Below are experts of layer 7 (counted from 0) of a mixture-of-experts language model. Rows are named router (the router's row for the expert), down (a neuron's output weights, with its number) and show model dimensions 128-255. Each number is 500 + 40 x the weight over its row's rms, rounded and kept within 0 to 999. Numbers have three digits each.
Before each expert's rows: a language model's description of what the expert responds to. This comes from a sample of Wikipedia text that the model never trained on.

# expert 50
It responds to: Ordinals, months, topic heads. Words like first, following, months, album, and headings of academic or technical subjects, such as Computer Science, Piano Trio.
router:476485517469403525542463478466491546535493459382532487475488478539490468441468474526482534519474341557433536471447528470476515543470490537474498468520444520543504528482520493497529451482541403475536554520503472545498524459461494422444434525545470547533475520516519483473471421525537440541481482514529480555546456516436470458451479513561505481495500512531538491522486460579499506470500
down0:413568541502506485511463539546520514447467426478498495511462477470496411492470499538391510496487576485494422522539464468511470531512473542545451437498506492560435489489501433549518558470466502544516484502514623511619497539533504511498470497528549445533542427464483510521590526512495496503488455493487497468489504450512499472552476523510491493524520490425441544526394508507516496505465
down1:509523531469502458491481473469464531483524481455507497468543463463544514543527546425521498563552499542528494573426456579452498551488497570511529562517464496534519503502473563539484482493452536558469522467552477530550511480482471558402522584501496467529456544508476533456529508481545545465559455498506464580481445359534536498472499448509516513508480424483483488570455605560491600573494
down2:501472527484462513485471449480498546556469486434443531488541511526533470424550467495436547496514494499510541476519520517501497479476504571582562482553555527456442483508444483490572511427483523449525532474556432474556427411479455498525553430531442456482538527533505417498443545505551555563468515506450505542510437478456479507483546466474484518490475513534585443428522497486431500489508
down3:496511457462513469559538513467489517475500446460441462572507459482514567518555497516547497477556411508481521558400515484529490569444439461436534508501454512572487462564584481524548593435469577472518519494455496510539463544530445480530556489543533493527518459417539512529530493549525486537469485466533569469542502481512552469522475517515466480549566595501537483487522512436525505487554
down4:552467470528489508485537494549573555487468433570440487456449492485489455509561503523519451456514561499521541471546536531511443486562492494557462491478527453511478429570469501474469484474546489500505561498492532549517489524476520538518551528456524517455507495541466410501531499479495584482495554559478544366504511560477484540475515471550530465445540447474513501542453492507486442510458
down5:517438502416447475542495509494483526474471477506546551457526483478447505442436524566468497526544502474510504562531527517466480549538529525557496469495454525519504538458429556512508506466587527468489516480511476521548467468520466497563467469504488464408514465503530550482490551476523524491559459542423477514517469488531467502478461477574455510444598503551520537488451508510508438541531
down6:500570580496486500477475468449496509488466476514569575564489526530573475503612514477468498506477537464422508470525480463493500589503555565489520532485541509498540510480516529474507484465533460475486508536473481540495467477589543476515473518550536472472517502478517525484463510430516552512474492505523469499450539512542556520535459529514464485506498466556478546422523503471470474541481
down7:461494511531507432490502532450507528524441538551445447533463422408474486483436439486466524528477426503443487509441541451461568531534537405518508544529511510439464506493513497506497512508508480545485514505633449486497368459491472462462518582488508501454458453524469517533474524489485518501479473573572572517484444493496429487492520500542503495567465506451469531569457455493508451500515
down8:502418529510439552531546532501539479463503521539477457526491458505453586414534465530503445550475466470498509486531416490548533472466574472509533467459556461493458451543626417469445507491420492496488470550428539565518509419506523474522512559390467586490475515486492506474524472497509508526460472509475482504432539504522493521535463478483544498565512473521465465482466476549545461498447
down9:457505514389510450362452517428440543541568519470492519479406509499513512477488493555524445487515440447521474486484519524487493479430449463458482500493478487402456471415400532530462539461500508566557447522479488472508496477534496486478491455478631429459468459458509531484530567433493447493515509510461377469533445454435507529525489452550572527504491543511586500529538494508449546500400
down10:610478446578473417578549493481521531493536473484493432481470507530467559470482488600495514527505475500512489418556491501522526426578542514471511513526543501549425500555490500531592491467477570494481515537549445542495533513496617613539506435574484515522480542508519490429515517478489493515532490550471573464452554395543477552495496523491454526500532483526500475493401552518526442516515
down11:463504533447540532501534514591519382510500452506497482459476440433484398443457526471519410488475502531470447531521529514579474528485485494473524534456418459505515568512528472477367567462494487485425493479510469494470464535536556451530420538514449516586522442512540536495538468495422535536547499496429615454485465487477565529525481546543532550435499510418515494468523440542528551488453
down12:421530456495487452495415468514517493516491473448466492457576533528483510507430488394589510490465502454506495505535483485470456478458481468512453509523465593484506539456539485488436459454488539471466601482477561530504502485462457516479516516528568477516455447472471532536536491515503446530492563505493484478522493473505496499444499539492491507519475506489515591563440550561503524468431
down13:418499492608488510495496465498504472448500530506536481502508537473480490478522454487396521519505465534501500534513493460517501511427502534445563486567533517477424491551451426505488507509511473459461502537518453514512536419475492459504553459487575516516487506487479528469507485452535492522411544478571459462498452487507402561489491491479569506497396570450452483535580531565520562544380
down14:518540458547524470584550559397478470484490490528539492488517524492491473506497540481564416492480453490523561543514497430498514534485551495562510508548474418405452544463467488521506490495463497473481504455517463472534500519523468510496486503481493499494450448413508501489528467380492445506517472505470565500561465542576591507437492481567554515500538577557491452459474500395480536569569
down15:519536462579489465464532457508478466495449502425505497514428486498427486483436503484472564566477494558510555542486558457521529532529461500429537422534487476546532550524474546520531488527506497501444512477439434569459514487472435573438525518527526436494503514492499448517460475482509493528482538511561490477483490465518515591536501499480501488473476489490483442463447527521533462475497
down16:508509460496493481417509605481510519455539467550483433495510537454563584474514497457498479498563514526462446521459516524470502502404520492466530471505462490535566461421487455491478488504478542495434496468505525492489493499612574515431451426524470506464509523492500490459510490507528450506488501537492448505484545445500538537468505501504463517523532479438514504450513460530523493453450
down17:487463503468462558533489442474452525462521507454447591431472474467503510481494462575579474487441507505428485515566503448497537531530518555506449490488525508524474555508416561500470513474459535601463550506477494525515471490475433528514493534537468518426541524515519551490440459425504480525501538542446532582443536482478438513472459479453467565501450508504537477514509494532438528471470
down18:570494495483533504480542567477483468442492420538466513518497508495461530450557460493497503531542484542472524440522458640501536519573515533513489443441438484503554476489471481516495512470457477547443456433445455498458523464490546513445565493513493571506591418500491483478591525470501521448529478521588453486460496512514550478531490526469449477472482493462455527460552476491514500514435
down19:551522509491490553545463524477513496554565532570506488510490512528485529561461507534496602500494441496581500491431528511469450542525455523470482528531483449443475498494499498470553425487458576484549457510546537504502461441530547553573537501516510480512480543521442487584541621442453574471465539476438537495480519571505485534474503514428472491526538530492498532489457480529503505525489
down20:521518529543570515505431481586513463491466450495490503538527540452485510527380524493424524544541460509498470452533520550489550500467465540470536501513495511494565488530590503564519540558466525486457574509528587508437505506510542497518520515523511491514485493493532529507474490394489591470483535512506559464471503440503501491535536507584472474493451480474491500475509558468519435425481
down21:543459503513584472474524475546571419510570532403466490527434504481445541480514483536470448473450493520504563544440475484549461555470479483513533504505498572506463603447465465490472455484472483501491496445521590532478567530514466554480516486506523515515496489539505452553490545556482544455393461517468478497406443579465452547478469531512491550547510529449469512489600510497479464527528
down22:408540479440518463503526515623470556534488510548460490446480489494514471522531504484472433507478557477500449506479421483530544503545481530498507504514535460504497512511551510477545511513536492462529498481495531462529488563474431475586465480478497511462441466507434626508468493520441462566517579470513480527488503564469474578511562467539505375514553458538450558463537541483472509507474
down23:488513499496483449449488473562517472517496438483557480564529479530536564419415484517501471476547513480511530547496453552549517537535477545489453533474509476504443510389536484555507535430522472515471554550492541517478513464528594428514553568544507414405534509469511526551511482477525539473501520508487502485556454518486517495524503477482482493513512446541480518497442546478446457538439
down24:491491505499482511515482543533511472501532495564526589590507518511513581561482469534452525530483478459521463490495392602459530516494586521471449614424544513442491515510474490468486523579503498480481509557535533523480577563570505574500499504525543569457474486582464549474472531438457549494436481513452431491495560494555465449470494477476473484511536504436409525451471424487555500433436
down25:571483538484510512525541449518507552541453529556467530588485568511466478570532515525530591435451463479510580492503515506498558500527468469476513474589393515498563447581512497533522500449529449502468507512431500504529493527539520456486484595526483502469512518423519443538530507466536535518436427556468594539475449492480520572476519515485438507445541515562525524604488460494540515553472
down26:496510539523521529537521469481518503507444545536578513530546512436457444519451469406485488550499539542438533504552528470514490491525463438439484502527529560559502472450587497528509472502496583534469532413530546516533535434509450560547475498524416479456531499496508466484516494448409454458523502505443556522539503500517441399487498479455478541472491497480453458564454498505549507423511
down27:563513503499494492504556505497484495455460517492507487440531502544522479474500573582494503496488549464512520503496530485568446416507513480479421455491500523421528450487542508483479591536441433505562489451556547581526547441516498520523535512529557468513507479432497525597512428493504572519449493436503476485480520445536446532561490503453465505470540492484489537532487500568506432535538
down28:546556430548496526523509479499469516509508417481443516498521456554524478533489484540529418510493525519513456562469508476500432522469462488620455495517585518479533503500505552585470524494598524450532495482523452492511407457451441514575538501553494512487454497523478441458501493545569490486487473554490448560497454472479477586486497533433471562553521436523523456541456467466596390570612
down29:534401538522505524470608453504504615465493528516517509542619619521481522509470475522461548513377479483476534488571511489517420498505480552487517507496457510524428457483444499498490462530478533495529498522563529447397459499468553501488547559468542504457467541468527473499460570503429487473450510573469485588445484532509528515516502455515481514522450474498558507522472507484525466467482
down30:507519556506472456522482480485440565478413462494515471474462491433463460466588493535549484465562528532492483518456491527530481508499499506525571554488525583502457499471457543471591509504508507413510467518395525553518553465478529460529457495532538525511571523498538466439562519495436502542540519433457486502474494472479520520437532466530350450508614456445525485518537496504519554464489
down31:545446465510518462473615555581573525536459507548461489544544530457493526444433578504572514471489497467503508591555553498519498501488377508531524546494487458530547485590417525546473545602512517544486462507481518513495562512505457540502481534485509546504465563448477534542542539541511493472488532434468520523489472507575427449506494387498531481493482511453512534441552501506450614454458
down32:496514479526493452463568458477569452483463459427490557463516490469470567473550440522520540442529422544527387536505521509500494490564511468600591599554513464490522531458525511526495473541506511548522489518519479490525464541491517448534546566551511495460425508478531533506506536505549550489515498489420455483431525485447409481507522482498474529536495377566516471503554508544444520509511
down33:533519542543497590511547551498502517548497494507534452491452453518495522497586513537559517567485491452522567537528498458467525605464475567474413423453536544441492444549526483429509477474493498432522554491508541532545466432528555494502535455499468475530461440509492501507510485472453558520458450487452517506519523578522465504531501467530508499541475471490499504532518511501412454479444
down34:597542532503476392465408541441523505486536582560529385421435480498464489535492485489498545512517523474520524461510514441503449573534410432573406507497540474470535471491494490550510480488486511500543531535517575505619513492500528475513482461500555513440434474549484498553444529468533452477553535446416529486495493453451449555479497461539481498508500519502537517462456514480444482455530
down35:543478529496457435474523492483456507542502541401474479551542519474573502509527490487484513516518529538548456573587544539435475518485502499542465474513450527466537491403492596520601544491426450556487403536542473458423504547523464520559514449459510494504523497399517486554525502511452447490445493511508506583493528498502488479565507494516466495499515406545539564544474481493481527520473
down36:521465483519531551488451490602508462494584515449507514516506474401540492465543504512506469508453490462479526507535504458543424522492533462412482521451486497519499515544498494534464410543526502448516556492536451513519482427520478483496485407490532382489538479544545463530514436484518463491482466494531506436438512576494534509496514519439520533470447449462454501440501555447578465483504
down37:466547525473510513486511513507499530511488499472518530500497535521565435504579533461505467501532483473505519522570524525472475399545547517520500418491473439475507392440472487507480513549507509512537510477541503481517499495535518512560527472522522493483536505500493554555505446473445495521463471512525435539490437599554506507456577527478535520435523439496438483529509449480412504460439
down38:410577484433487525561570523557480498465483515470463519516496480550478517437596463557546467474566530475485481463433484440531548494489586527489447522514471508490532527464483506472490504511498510510517552499613495454548534586502502522482522539479514462546511482472506573595471525539638483528503517510492540533532537491441459489465565510524492520529504518472485492548521424561588514509506
down39:458537502464548472490465523525473504453488556543526443461511521490467484573438528499460553511567521488532458435458508538448510531482464486536406465495470531595516529547500445494479501509447458488523553502509491462501493403496509475554443568466489528543485547488460457556560522488524496496525469511448514442447505552477535509493524443551529500487470456533555489405504456552590553495488
down40:546517517504545451458521423595488532461474508526442498539411541480519528449493486507425527443471554529418486590553439525535484516531532471513508506443437456496481475477482455506551423369509460483429507577559563507504563443523448525560526402464465461467532469533438457515516565453474538495494562503514503493461498528518472472489473510491506465531508483366572460518481489545489527433491
down41:473567505487518491571548532430442489528407536493526455491496549536505503461476521482472466564488490516599541527606529534566495507548502508535507503467486493513503495486455500518514607451454549517499493468587389553497516475391429499499515449534534549505517578508474521541524451496523467537515549486502502503466515498484464514468490493548507452523484475571531467439484479483514521444456
down42:560539529541482454589559512537495544472485522529524544479522514525482558518509503545491526489500501482523499506450578460587494472450497435610466431547594505493508518533469448462537437483437485467499523447548483473625500422511444466539407502507457501535519435457545519550510573521453523583560450524496503481477488464542498495550446473538482490448491520516446437531487490550466453537500
down43:428496420438541392601471496472488489471512469556517391519449515462447507453533542549492470523484506421513609513532516464489497494540498524519533521548497561522520477475488460504460482487601459472529478559524458477559504545547480440410477475469457451501543466455475497445514497529481487551430404554490453461502493448450520438541478451488484524511489471542537487432475447524557419474481
down44:498536569539458469473467482526495536479532459445529535531491468523467478497458494557478575512473441512492449580498481440517524531462562499543505488476515523492522459552442549573520508509530469518516495549489427566531532482591500539502455450473489492473582550501506442540498499448485535536419485496481523475469444550525489459503502549508463558461505526465547505453463487531523498521454
down45:541512410513531504516466463472476436493516482452485504490483511471502486463430514519522511548424506490531527496497544521468520533480474601447498453445453522476520487539557458528533540514550542438541503518507457518488580497441469514525497550490439431498512487557525512472489438527427525474427472565520517512458573432497499512499538520526498463541514564501545560583451490419577510472529
down46:486508442535495460538492449527460467530545470546495506524481493536457445413484498453443520442459457447443598528465477537501523461489520522458455516596450553536498522602460497505502487464508535512521530574607472529470442547480537502502445543486574449504522501476523456517563494505527547497477488580502505502524503476428524477512443527490504487477442469519475565449456517500444534577490
down47:587459501398501483495553461492440478497490461510537476539575462544471508539510538554467579517513526470565488484492544521549440478535542413500531512466468542441481477500528520520489512494557509496503406487498518518510522569471466515485488531552467426486495537476507406453516484463541548506529472448576476525546492514534519524504456627578527495504479491483487538508539459524453474468478
down48:467490492551552544457563584498477487484468548503476430473474499519489444521577535523543517510457475468485516469576437510569460517537473499474479456439491467548515438546501475490437470518482543453459496493528535491485536484518494523533558453523506513449524517603510483502490452473545433497540389530480493568518524513541505494492519458468524506491485579516476445500499500484521525456453
down49:574512469446517501500496488453439488445439513600482520502478492535476457564560506504422438523560436464567442554480493544546552483484538536437551510506490516504482531481509436486448559531489455452465484481468435487525556451578520517474499521480474501435578528569476507485534545573522512503505512534477505542535448510609504522479478521496484472457518500514478459391466530488504471485509
down50:438586597484524496445552457472537516421497482451595475444489497469525531458577469549514505546531497439494477456459539461512519520515442495533423539529511510480454480475545450533497493484528630422531494514444504522525533496500526511484486562446499427473530478493552518565579507537496533503508505438487497524529512500514541512519474485519536500560488519421469486504467444530529515489565
down51:555505450497472478494437503474463502547500517572527532485435423487491448500512500476490592479605407491465439532501583499497486486556482528430476462584516488443455485531518470515444525476480502515510523491444496477487468415505475477440483481509495450436478473478481455549546517540499445480515493491515528428449552510500474518508515436470544502443506513504561441535463432461452485568523
down52:502480430482564508447487462473496536485514446460423490510502530542482579543541522469491502505483445468524499502481506497507519561512544551467561551511467530481520493522548505420541477474453495481454507486554454431573501488537501572576474470445451527586477493471492471492562495547495520530533503533534542512515513455466509518483543454497504431518541555503502565492525502544522433439530
down53:443496517446417524522439487490463520491510536510485521486484541506543514463509539501406430490526451547548471544504444536474579449501544519499556545525573451490533469546489497525460490510494516511463517462449537470525470504456542559551511490430460481554481485519513549571494502520581564506519472538480562484497528448466429518507496449518498462448550477442492442557498571446457529514509
down54:475496483525476518562521528511527513521513471521508461527500505426508536627510530485451524497507509514513615534490590581485483488537481500472521439519444514559473514494530485517557550474488478472470490446530455490409501547514490488580560557497485557531551474456511470527575568466516461503529486493512478529501511500479429484460542507548397474529577503504555500610507527505461509487475
down55:456555518514445433564488445499533548567483515547511512502464433513503561472486529503468480489511478495521534490512476476512524500509549465482526426517492486546518513432488478461461526522516507489427503561480548503474500526468559547518469495514485485541541441515514541489486507457461508504540446499499464549508522524521478434549461475532457515479579457511497515477496599459546546588442
down56:492498475521567488447545383505455475432573504563526489480505466492542519497508547437456526538534492507455466507513443522491445508545531483524468472531476470458563520497482536472527459529549535461493491483548535472409494523491512494451569498451539456486481545480485553506473502484536422492469464541607495511521504511511508548511542560565427471457484536513494469516495473493503419491540
down57:511541495533535481474502510481515527551512536467527493436491420480478512406531481482530494437506523510482475485519462525534518524472526482474542488429512580544482542602451512482522543480488512527507524521500535527552527469494522464526517494559476564462510456514512503478506559465459522440479588466563409487445526534554489493452505520515417533450465442480534481476459489582474537463559
down58:509553464518499479460497483396509519510436594542537473569514539540427503554479500502577471484533496502510485486606528467516434460454481554459611423410480507431503520489524546486509597527518505436465571544513425541515525536542581486519460432469502504493492509548424409600493539487512490535506526543567542494535502480451451451592480571477512511508522501467447469465495569486494495459495
down59:494564563507509484508518503504477507514477426547479538492500502414488495471526500508470490509531488405446520494471518514543524487524491435449541510422512530477458539517460438503561516475475529467529474432510501492489554506556525476548489513478523399433516526508541509563520505501449468493508477420473511454539441464518537527462511477458416550520516568484536425529476475520437490456487
down60:559453483496469483547501493476487485523575447597602481536500505396476512489492491489577535541531580531607562508528482491527521480439553509510585488456490468502473477515472480449510474469555447498550510527496495502520502511517512424490504561473484479515492505500509542473441461519568511433490423507484437528460502471545541520572500486475519451483541475494464539527460482488488505527538
down61:510491464470481555537429496520588480477526444508528548435435495451471477460444499581471457535417483469508508399438498478480421524463516386541533467462535539486472453472560541491587500584503410522535500474498503429556486484493492556486478533439487505519484563448519471501414486452491500551485447441480481469462491524493460507488538555531468475568452434495470495499435545473551519502515
down62:492500452504493488520476494535506591482597513436444503509495464541446513566535547504494475560550483524515584474431486526471541490475472463499528473474474533538506415529493482440489500474498477520531468492499516606516453438502487525448438532519456565520484433492524540483455531446538527548490476457547506486472581418518615488408496576518529543529430462554521509499442534524543583441463
down63:458453543586506472451481502522570530533557514562537533542569436492494459558432475469516547504538508518535540491554522514454519495465491531549521468531480481458417543494407517534569470448518575481537547601470538444552418587540501514510502527525466408464491469455480532501522567544529568471485507448481472536459529509490496510552512535446481466466548476395491501427549519449506520514470